config.yaml
num_hidden_layers: 14
n_experts: 16
d_expert: 144
moe_layers: [0, 1, 2, 3, 4, 5, 6, 7, 8, 9, 10, 11, 12, 13]
routed_scale: 1.0
vocab_size: 32768
norm_eps: 1e-06
tie_word_embeddings: true
optimizer: "muon"
beta1: 0.9
max_seq_len: 1024
dataset: "wikipedia_en"
Below are experts of layer 10 (counted from 0) of a mixture-of-experts language model. Rows are named up (a neuron's input weights, with its number) and show model dimensions 0-159. Each number is 50 + 15 x the weight over its row's rms, rounded and kept within 0 to 99.
Before each expert's rows: "mostly gets" lists some tokens that are sent to it at least half of the time. This comes from a sample of Wikipedia text that the model never trained on.

# expert 3
mostly gets: "000", "40", "51", "32", "33", "500"
up1:53 37 37 57 32 90 32 37 67 43 39 51 44 08 60 71 43 38 23 28 47 62 71 61 44 48 75 58 63 58 54 53 19 57 39 62 52 48 53 88 36 18 43 51 39 42 32 33 51 60 45 52 56 31 39 61 59 53 19 22 44 38 38 69 52 30 35 10 59 74 36 06 62 41 66 45 54 58 65 65 49 37 36 45 47 38 60 42 62 63 32 36 47 36 77 56 38 60 61 44 71 44 63 57 56 09 57 46 32 29 72 59 54 59 44 53 51 67 54 61 48 43 50 49 24 41 39 51 61 44 59 71 65 67 52 47 31 63 68 53 68 50 54 56 59 72 60 52 44 49 78 49 54 37 35 53 42 55 88 28
up2:45 32 24 40 60 61 34 52 66 43 42 51 62 64 47 76 51 61 47 39 63 54 58 15 40 46 46 85 50 67 55 40 56 32 36 47 36 53 77 64 47 81 16 57 48 42 54 54 59 62 52 22 58 52 58 62 66 68 44 54 23 54 35 57 71 42 45 78 41 65 64 44 49 61 36 68 31 47 55 17 58 64 32 52 48 42 54 79 35 49 51 35 61 92 39 46 25 49 47 55 37 42 63 45 22 69 45 83 65 45 66 48 64 73 54 44 24 70 49 55 59 47 40 68 53 52 66 82 51 42 41 61 29 61 51 55 44 43 66 62 37 36 44 32 35 58 66 64 55 47 71 64 54 56 43 58 58 36 62 52
up3:70 31 53 65 35 43 40 43 58 31 33 40 50 39 73 34 79 66 34 56 73 51 70 47 31 54 67 53 51 36 45 64 70 42 36 28 48 46 36 48 54 56 36 68 60 82 66 51 43 54 41 28 83 54 56 38 57 49 55 43 65 74 57 64 67 59 38 56 68 37 52 49 58 46 55 49 29 77 28 34 35 44 78 21 45 77 71 45 60 37 58 84 50 79 19 83 59 49 48 32 38 25 40 45 35 52 74 51 54 70 60 32 54 45 33 60 62 46 51 76 44 26 38 53 66 31 42 62 23 56 26 43 77 60 56 66 27 58 41 40 27 42 67 52 25 27 63 41 66 39 48 36 38 56 36 24 51 63 65 59
up4:28 57 58 68 50 38 52 69 33 46 45 65 49 71 45 57 61 70 69 52 43 99 72 44 64 57 67 45 64 43 37 64 57 47 42 78 43 38 23 32 57 50 52 69 59 60 42 27 46 23 69 39 30 64 28 66 44 45 58 44 51 32 43 41 30 67 38 56 71 44 25 59 24 46 34 59 78 42 56 48 47 45 43 55 58 65 30 41 47 45 47 37 53 25 34 41 20 52 32 58 27 53 57 73 74 59 75 40 53 31 38 48 61 73 53 32 35 63 49 37 57 67 44 41 53 49 64 41 67 54 39 26 31 40 63 26 65 53 62 29 32 54 41 39 30 28 39 08 87 52 61 48 71 51 33 38 62 51 81 41

# expert 1
mostly gets: " John", " South", " North", " San", " Al", " California"
up0:59 48 56 35 61 48 55 86 50 65 48 60 47 41 56 77 60 49 58 69 35 46 40 61 54 52 71 59 16 68 32 47 38 52 28 54 47 44 52 60 33 35 53 66 35 76 35 40 51 70 33 33 51 48 77 65 39 60 43 57 35 21 42 40 49 43 99 49 56 29 52 45 48 44 90 52 48 43 64 54 59 41 50 67 33 64 55 57 48 43 39 55 45 42 46 47 16 46 76 33 64 35 37 82 32 50 58 66 79 36 67 45 45 32 72 44 50 51 31 65 42 52 70 47 54 41 56 47 57 40 40 42 41 49 57 53 30 55 26 50 33 58 39 42 55 23 41 70 45 44 41 25 61 37 76 55 79 34 64 48
up1:26 75 62 61 63 78 80 33 51 57 67 27 40 46 23 45 59 18 54 86 68 44 39 47 57 44 39 66 47 55 55 93 49 38 45 83 63 38 28 66 37 53 53 50 37 46 49 75 49 42 21 39 61 30 47 29 39 58 44 73 62 58 58 35 28 32 69 26 34 49 40 60 46 68 54 45 28 51 75 32 60 57 58 40 84 34 36 59 67 47 53 32 27 64 57 68 31 38 67 60 57 53 64 41 44 66 80 41 58 34 49 35 73 52 64 47 57 35 36 22 58 53 85 51 67 55 38 51 39 73 33 37 86 42 53 49 48 47 40 55 38 34 49 46 70 56 84 72 49 48 55 62 62 53 48 43 19 40 40 54
up2:41 48 36 37 39 62 33 58 54 66 51 42 27 58 54 45 40 60 47 58 56 73 75 44 61 58 59 77 31 42 56 79 59 70 60 45 53 17 58 39 47 32 61 57 39 65 54 66 47 62 47 53 50 63 59 55 59 51 68 37 74 44 58 82 39 71 63 36 65 43 38 63 10 39 60 38 78 73 32 37 57 40 30 43 45 52 50 61 57 51 42 88 49 58 65 61 28 58 37 53 48 53 62 54 76 63 16 37 25 82 51 24 56 30 56 19 42 61 25 56 39 50 72 72 54 65 61 68 52 36 49 20 47 57 32 37 42 40 54 49 75 50 44 38 33 35 53 61 46 31 41 25 02 77 63 47 52 66 52 50
up3:65 83 47 62 60 95 48 53 36 58 57 30 72 60 45 58 41 36 44 16 34 43 56 30 44 53 36 50 48 54 67 79 55 49 70 61 40 35 37 31 62 62 57 57 74 59 39 70 69 44 24 34 33 55 29 64 33 42 38 38 61 57 50 45 52 50 42 71 42 36 16 64 83 66 40 62 74 59 38 30 32 10 37 75 47 38 40 40 67 36 76 76 49 69 37 61 37 77 51 55 52 54 54 49 19 63 16 39 88 38 47 22 46 44 42 57 38 50 42 22 37 44 39 60 49 49 49 35 60 57 48 38 49 31 60 63 45 76 26 71 42 55 70 34 77 79 59 43 52 65 43 22 51 62 42 82 52 62 58 82

# expert 9
mostly gets: ".\n\n", " |\n", "==", "===", "\n\n", "–"
up1:57 65 58 45 58 40 45 53 44 71 43 44 48 68 50 61 48 63 42 28 52 74 57 32 37 29 54 67 35 49 40 49 60 61 33 32 58 51 26 52 58 31 58 29 58 41 69 37 60 56 46 24 68 64 52 38 49 64 42 33 63 48 42 45 44 73 29 38 50 58 20 87 50 71 49 28 32 30 28 52 30 84 42 37 44 33 62 29 61 26 23 64 57 38 78 79 61 46 47 86 86 47 46 28 43 66 51 55 58 54 15 74 23 43 48 31 58 85 51 49 61 67 65 56 54 59 47 28 22 10 47 47 23 60 77 54 55 65 56 65 49 50 30 64 40 50 80 68 49 53 35 54 38 45 28 33 52 55 65 61
up2:64 34 32 40 53 53 74 46 33 67 40 29 60 49 43 45 71 24 34 37 61 48 63 67 40 71 45 40 31 74 54 47 59 65 50 47 37 58 73 34 46 47 51 34 56 59 57 69 44 41 39 47 35 74 65 43 35 47 75 43 51 45 44 25 48 32 38 53 69 63 36 44 42 68 56 66 41 40 12 32 40 35 24 59 27 46 16 82 43 41 58 62 53 44 33 61 46 53 45 56 34 37 68 64 51 82 46 43 37 54 67 39 71 40 72 52 77 52 47 43 51 86 50 57 56 59 72 42 40 73 52 34 40 20 40 73 58 52 41 40 26 51 58 81 53 17 75 41 66 38 63 70 60 64 52 65 72 38 39 46
up3:70 65 41 33 50 49 61 39 62 44 52 47 49 46 38 85 39 33 33 29 60 53 53 53 59 37 47 41 50 62 65 60 67 27 50 56 63 54 31 63 52 44 73 28 43 55 52 57 53 63 71 19 49 60 44 45 36 61 61 72 46 46 78 49 21 49 57 48 81 68 50 20 69 02 91 52 47 50 31 55 32 68 42 56 28 67 24 97 38 68 44 54 46 59 65 54 72 45 36 44 52 35 37 56 53 31 56 37 61 65 30 35 56 51 57 36 64 48 37 66 73 49 56 85 42 52 51 71 53 39 56 75 56 41 53 64 25 53 52 36 57 57 64 61 53 29 62 46 37 39 35 27 33 17 49 29 40 77 65 16
up4:68 61 33 43 50 54 34 45 59 70 48 64 57 31 86 84 55 60 91 50 54 36 81 62 49 57 50 58 47 59 37 49 56 67 47 53 22 18 74 48 46 61 41 56 33 42 24 58 54 41 55 86 58 53 63 36 30 52 80 29 55 68 53 47 39 39 62 48 35 67 65 57 50 29 39 60 57 66 73 32 40 51 37 73 61 54 36 45 60 58 35 47 55 45 53 27 67 47 65 45 54 58 33 52 30 46 29 19 54 40 48 67 66 59 40 42 64 37 62 34 46 71 57 52 37 59 62 15 40 37 75 56 36 68 62 71 60 55 57 63 52 37 58 71 73 40 38 42 38 33 68 32 53 61 78 35 50 47 34 59

# expert 14
mostly gets: "),", ",", "\",", ",\"", "ah", "berg"
up1:29 72 29 58 52 87 33 46 25 87 50 47 56 48 35 75 48 32 46 41 48 45 70 60 39 42 27 55 72 47 63 37 50 59 66 47 39 57 55 59 82 45 79 50 50 39 52 42 60 63 31 19 46 63 33 45 45 48 56 51 55 54 33 66 38 39 59 33 82 43 33 70 29 41 47 56 59 52 38 67 68 73 44 48 73 55 57 67 69 49 44 35 47 62 58 83 38 56 51 33 40 40 44 44 64 43 29 41 35 59 50 52 40 62 73 69 31 67 38 28 19 63 52 91 68 45 71 66 69 31 43 31 60 38 44 42 35 37 19 54 34 65 65 52 42 67 62 56 38 44 51 65 31 55 52 68 73 55 28 67
up2:37 35 42 38 72 79 63 44 46 68 55 70 50 61 50 99 44 66 68 35 47 64 54 50 53 57 45 26 57 64 55 55 58 57 43 28 54 38 49 63 58 50 58 38 50 75 32 44 36 42 46 57 19 44 36 61 36 44 41 57 21 44 76 61 80 37 25 68 85 73 60 42 73 45 42 70 19 55 68 69 44 44 38 64 41 45 50 55 37 61 64 57 73 31 72 63 50 53 61 38 68 49 65 57 46 48 84 54 54 32 61 15 36 49 50 57 63 51 37 41 35 75 55 36 41 41 57 18 40 72 62 21 61 57 53 73 21 37 51 60 65 44 43 48 40 48 40 38 54 53 48 41 47 54 59 50 48 59 62 37
up3:40 11 53 41 54 59 46 12 44 48 61 43 64 46 34 51 61 34 58 47 37 37 40 40 60 60 50 30 52 36 56 31 62 65 47 39 24 47 61 47 59 54 50 53 57 77 51 53 51 40 57 37 61 50 56 52 48 48 47 14 51 34 34 45 45 31 65 34 76 61 35 44 60 47 36 41 62 41 56 51 49 48 44 70 35 31 49 39 58 47 51 57 72 55 51 15 39 61 36 58 27 76 30 84 43 51 71 67 55 49 53 54 40 40 57 79 34 60 60 37 72 28 54 68 11 52 84 47 36 33 30 36 47 63 70 50 45 13 77 55 70 63 60 41 30 29 68 36 15 21 42 98 48 57 59 39 21 46 61 82
up4:59 64 50 45 61 29 50 63 37 38 21 48 53 45 77 46 97 64 47 51 55 32 42 42 50 27 45 43 55 53 45 52 55 55 47 60 69 74 45 23 47 57 66 33 57 61 46 25 56 48 37 46 77 35 59 18 46 46 52 41 32 63 44 20 50 51 55 49 46 39 35 54 59 62 32 67 50 65 65 51 50 70 40 69 82 51 40 53 50 55 27 46 44 18 39 25 26 57 19 71 23 51 41 35 56 88 64 23 51 40 67 87 36 42 32 30 69 62 63 68 17 43 29 29 62 44 76 37 77 51 60 48 46 52 47 35 67 52 57 33 45 54 43 65 59 30 28 45 34 86 67 32 48 46 61 62 54 40 63 44

# expert 7
mostly gets: "201", "202", "200", "199", "197", "195"
up0:87 40 67 39 86 40 41 43 68 42 34 67 35 60 48 57 59 74 47 47 17 23 36 48 76 35 56 65 28 66 65 42 63 41 60 52 61 35 52 33 65 46 43 75 00 62 66 37 67 48 35 16 58 55 55 54 50 59 38 61 44 45 33 67 44 30 12 67 67 69 57 37 55 93 44 51 66 42 40 58 46 67 42 51 72 48 50 87 60 33 61 41 39 45 65 52 55 49 53 31 54 62 71 62 25 46 35 63 61 55 66 38 77 51 44 59 55 37 68 54 72 36 59 49 47 49 40 71 37 40 79 50 64 44 30 75 42 73 44 53 48 64 59 45 35 40 33 37 62 50 28 45 66 44 32 57 36 34 59 52
up1:45 58 75 63 21 25 64 42 45 77 50 53 34 99 65 50 49 54 52 38 65 81 60 46 50 43 27 37 45 47 42 53 66 60 24 28 57 37 54 56 58 91 13 32 46 42 43 61 56 66 63 45 31 58 48 42 58 39 78 35 46 41 55 66 35 58 41 71 48 56 43 54 29 41 49 26 74 55 57 36 44 32 42 19 52 34 46 69 65 14 32 28 68 43 54 35 35 44 73 46 68 33 32 53 46 40 51 49 83 73 39 53 50 62 21 60 47 67 44 38 80 51 61 48 47 34 61 73 62 47 24 49 42 52 56 21 60 42 61 63 39 39 40 36 48 55 46 49 45 62 51 40 48 75 21 41 51 37 40 71
up2:37 59 67 51 40 44 40 37 36 50 42 56 64 40 66 52 71 51 74 67 57 59 58 48 47 34 51 82 36 46 60 72 67 45 69 84 41 46 56 55 47 41 48 66 68 61 67 35 43 66 50 41 56 48 27 54 42 58 45 59 46 59 69 60 36 38 51 48 60 46 53 83 66 50 68 65 62 77 29 66 49 53 88 58 60 56 33 53 41 59 31 34 29 47 43 40 47 44 74 43 54 60 60 36 60 73 75 57 50 63 60 41 48 72 58 65 50 39 52 35 42 51 65 22 46 57 64 43 48 75 38 46 71 38 35 45 88 66 67 54 57 25 43 19 46 42 33 21 54 50 84 61 95 47 16 51 34 60 08 77
up3:54 47 30 19 54 62 61 59 29 06 51 42 71 25 37 70 46 56 51 52 45 38 48 49 44 33 54 61 49 50 44 67 35 34 25 49 24 46 37 33 63 32 34 58 56 56 53 47 34 61 46 22 45 56 25 49 88 46 40 71 44 78 53 40 33 76 56 24 46 32 38 59 55 35 45 65 56 65 72 57 32 32 47 48 71 49 59 40 51 40 57 50 50 42 50 43 47 62 37 64 16 46 48 43 67 75 65 38 65 51 50 57 69 62 52 44 55 40 47 29 96 46 53 62 55 88 57 57 55 38 41 35 59 31 45 29 52 52 31 25 65 46 51 50 44 73 51 64 55 69 33 54 57 45 49 33 36 75 37 61

# expert 12
mostly gets: "|---|---|---|---|---|---|\n", "|---|---|---|---|---|\n", "pl", "ition", "|---|---|---|---|\n", "ast"
up1:33 48 76 43 40 44 43 64 49 61 39 59 40 61 30 73 63 69 41 65 35 81 44 44 42 67 53 53 65 43 40 54 66 52 51 52 74 54 54 54 31 28 51 47 68 53 40 66 46 32 59 47 49 74 31 67 35 41 64 27 48 63 61 52 27 58 48 70 24 26 40 18 60 61 57 55 64 71 49 46 68 59 57 64 21 39 60 43 46 61 53 38 22 60 25 38 67 68 38 49 62 36 57 33 66 50 42 60 41 79 41 48 53 47 37 60 69 72 49 36 30 55 33 58 35 64 69 60 71 54 55 43 42 62 73 47 49 53 57 37 36 55 51 51 63 33 87 40 25 37 43 69 37 54 39 46 77 52 57 53
up2:44 54 70 58 67 41 66 35 52 41 66 57 70 55 30 67 56 50 69 67 66 48 55 29 38 44 56 61 39 35 57 46 84 34 48 45 70 37 35 81 50 66 55 21 56 63 19 42 45 52 44 43 52 44 27 51 43 53 18 30 47 08 19 28 47 44 49 34 71 48 55 25 63 53 94 41 54 55 72 34 84 71 43 55 43 43 66 61 45 77 47 23 62 27 51 62 81 48 59 47 41 46 59 50 45 46 53 29 24 56 40 36 48 45 36 55 44 52 63 36 59 55 80 45 59 47 64 45 39 59 83 44 57 48 18 71 83 31 69 52 44 69 46 25 45 70 74 45 61 68 76 39 26 76 71 30 35 75 37 39
up3:63 72 59 24 64 34 58 61 54 61 55 44 36 45 32 61 35 62 38 53 15 24 73 62 40 48 49 28 71 53 98 50 49 53 60 02 34 49 35 55 80 49 70 68 20 55 42 45 47 60 44 51 53 42 36 18 38 36 63 71 28 41 37 61 57 58 47 60 58 51 31 49 31 40 51 59 66 43 59 24 48 63 44 43 41 61 50 48 65 50 47 68 39 41 44 74 53 52 45 36 60 42 39 53 40 38 34 31 46 59 35 66 52 33 43 53 31 49 62 36 47 43 32 70 59 53 55 51 58 51 26 84 22 38 45 57 52 51 27 35 41 66 58 58 40 36 73 51 46 66 48 55 45 44 62 44 29 48 57 65
up4:20 56 63 52 33 24 31 49 12 54 46 61 68 23 37 55 46 61 28 47 29 39 56 26 39 51 62 50 43 65 46 49 78 10 66 35 65 71 63 45 34 51 52 26 34 63 50 40 34 67 52 63 51 63 40 59 75 60 67 66 45 52 49 42 39 65 66 66 54 43 33 74 36 37 63 80 45 60 69 04 57 60 47 51 22 46 43 69 62 73 51 62 48 36 73 49 54 27 79 24 55 43 53 27 29 66 55 61 50 42 66 38 31 40 39 48 33 56 57 63 59 67 66 51 75 59 41 47 42 40 47 40 56 48 44 52 34 48 68 43 70 31 77 39 49 28 66 44 56 69 41 55 58 42 49 25 46 35 51 24

# expert 11
mostly gets: " and", " but", " or", " St", " all", " most"
up0:20 77 40 65 38 47 36 18 53 53 43 45 64 69 44 35 58 40 23 45 31 43 36 54 55 28 80 46 61 37 46 47 59 30 51 67 30 79 39 77 42 29 25 58 65 50 28 59 58 39 48 46 42 63 40 72 59 24 38 35 37 70 53 35 61 52 50 50 58 44 11 38 38 35 63 36 27 41 50 44 46 53 41 45 36 58 61 46 44 53 35 44 47 40 49 47 48 38 28 57 52 48 57 35 51 46 47 73 51 52 49 72 35 70 50 60 35 44 40 60 69 55 43 59 76 52 59 58 67 71 56 58 74 55 42 71 35 66 55 45 28 42 64 51 64 52 63 46 73 35 50 54 14 79 50 35 19 50 63 69
up1:60 57 36 42 43 52 67 31 26 68 93 43 77 30 70 57 63 69 73 28 51 08 30 54 51 40 55 48 47 36 51 45 67 60 43 43 65 54 66 49 30 63 62 63 30 25 55 29 34 55 53 53 62 60 46 81 69 38 47 40 34 62 12 45 47 39 54 72 42 55 30 64 50 55 68 24 57 41 67 51 48 47 66 31 74 48 39 68 57 41 62 69 61 25 54 38 71 57 50 45 49 67 19 54 41 48 50 55 62 71 66 29 30 79 65 38 70 37 35 38 51 74 54 60 32 36 26 43 46 71 84 19 49 96 32 52 67 40 73 55 52 31 58 72 28 28 47 43 36 48 49 19 29 43 65 68 41 33 50 57
up2:49 34 50 35 47 54 28 52 74 53 55 41 50 42 56 46 40 71 56 51 33 35 49 54 50 48 36 45 69 34 44 46 38 23 42 40 23 56 35 37 47 70 30 44 30 77 39 61 34 40 37 57 66 26 33 74 48 23 50 55 43 43 61 66 29 53 22 48 55 44 64 45 27 59 43 67 46 65 60 12 28 58 64 55 42 55 44 32 46 63 35 66 65 53 46 51 83 55 35 49 57 63 27 82 34 55 40 39 55 55 39 43 37 61 62 48 48 56 79 30 69 38 58 87 30 50 45 45 57 71 59 66 44 80 55 43 35 35 53 45 48 48 57 49 61 39 45 54 41 42 27 72 39 49 57 59 45 67 42 29
up3:91 35 80 57 73 62 41 32 62 52 55 39 69 61 34 19 55 40 26 17 62 41 80 44 27 58 51 49 46 71 64 59 44 73 75 48 55 53 46 53 58 82 35 70 41 46 48 41 41 51 40 45 71 61 50 78 47 50 49 63 54 49 41 33 21 53 44 43 37 50 48 63 43 55 45 57 30 59 52 59 45 63 56 59 59 50 42 43 36 51 77 64 45 41 60 64 60 67 67 56 70 51 46 25 68 62 69 45 62 54 64 46 60 70 26 24 71 40 48 68 47 68 48 59 38 39 83 54 25 38 66 58 48 36 54 57 40 58 29 55 52 56 58 29 39 56 52 10 48 41 36 80 47 54 53 53 49 51 61 52

# expert 4
mostly gets: " an", " at", " m", " An", " At", " Me"
up1:31 49 72 62 51 44 46 29 50 44 57 40 37 56 49 58 59 74 49 57 44 47 66 51 61 39 39 69 43 62 50 56 66 69 48 58 48 66 34 39 36 47 66 51 58 56 39 37 45 35 31 66 42 62 29 61 61 49 53 46 51 93 61 62 23 47 48 59 85 51 62 33 32 36 34 47 52 41 58 57 50 54 65 20 67 71 63 13 71 74 52 31 59 90 84 37 39 68 45 69 59 59 21 25 45 36 59 64 44 63 22 57 51 27 66 26 17 74 18 47 22 36 37 65 33 43 80 39 64 49 60 49 39 41 49 78 47 36 45 54 68 41 50 55 39 44 47 26 74 72 19 69 13 51 51 40 59 31 49 42
up2:47 57 66 38 58 55 47 41 53 78 40 37 59 33 48 26 58 65 36 58 12 42 43 77 41 56 34 47 72 69 36 61 46 73 73 44 44 57 64 49 93 61 71 42 38 42 50 51 76 46 59 68 67 25 38 28 44 16 73 65 54 53 61 63 14 51 50 62 45 70 44 55 60 95 49 60 45 39 77 43 44 41 75 70 62 33 24 56 29 58 63 70 46 57 43 40 47 64 43 41 56 64 91 47 70 41 56 44 40 38 53 47 41 38 43 21 41 44 59 48 73 38 35 45 66 72 35 52 53 41 51 27 37 34 23 46 71 60 32 48 34 43 36 50 21 52 46 27 65 71 44 37 64 46 51 46 48 42 52 45
up3:47 52 55 44 38 52 31 67 82 35 31 41 73 51 30 40 38 62 67 51 44 50 45 69 21 21 64 37 14 45 37 37 53 63 57 42 44 85 33 60 38 75 78 52 35 43 62 44 72 54 12 45 63 39 41 37 56 35 67 58 56 40 38 63 68 22 55 46 69 55 19 56 57 03 37 65 28 55 32 43 54 22 49 41 62 73 52 43 69 63 69 34 60 38 43 25 34 36 67 42 58 62 48 31 66 41 57 26 42 68 34 60 55 28 37 56 45 46 38 22 75 54 63 59 52 32 71 55 60 50 39 74 41 33 53 72 44 51 54 46 61 59 69 36 50 65 64 42 54 55 52 35 39 37 34 23 41 45 56 55
up4:24 42 74 45 25 62 42 49 26 32 45 47 58 43 50 60 54 53 41 59 59 49 60 44 12 52 65 65 46 58 35 62 56 38 54 55 45 61 67 54 15 50 49 25 45 61 64 31 43 36 64 57 62 41 51 42 53 20 38 48 61 64 52 68 46 44 42 13 61 58 51 60 28 63 57 49 87 66 41 37 52 34 44 62 65 25 37 45 78 44 51 40 61 46 46 55 64 52 41 54 62 35 30 58 61 63 49 63 63 49 28 32 41 72 68 69 68 42 46 01 42 62 48 40 75 47 45 57 68 59 51 39 50 33 48 52 69 59 41 51 60 37 54 49 63 48 45 57 53 45 74 45 38 67 78 45 72 63 65 37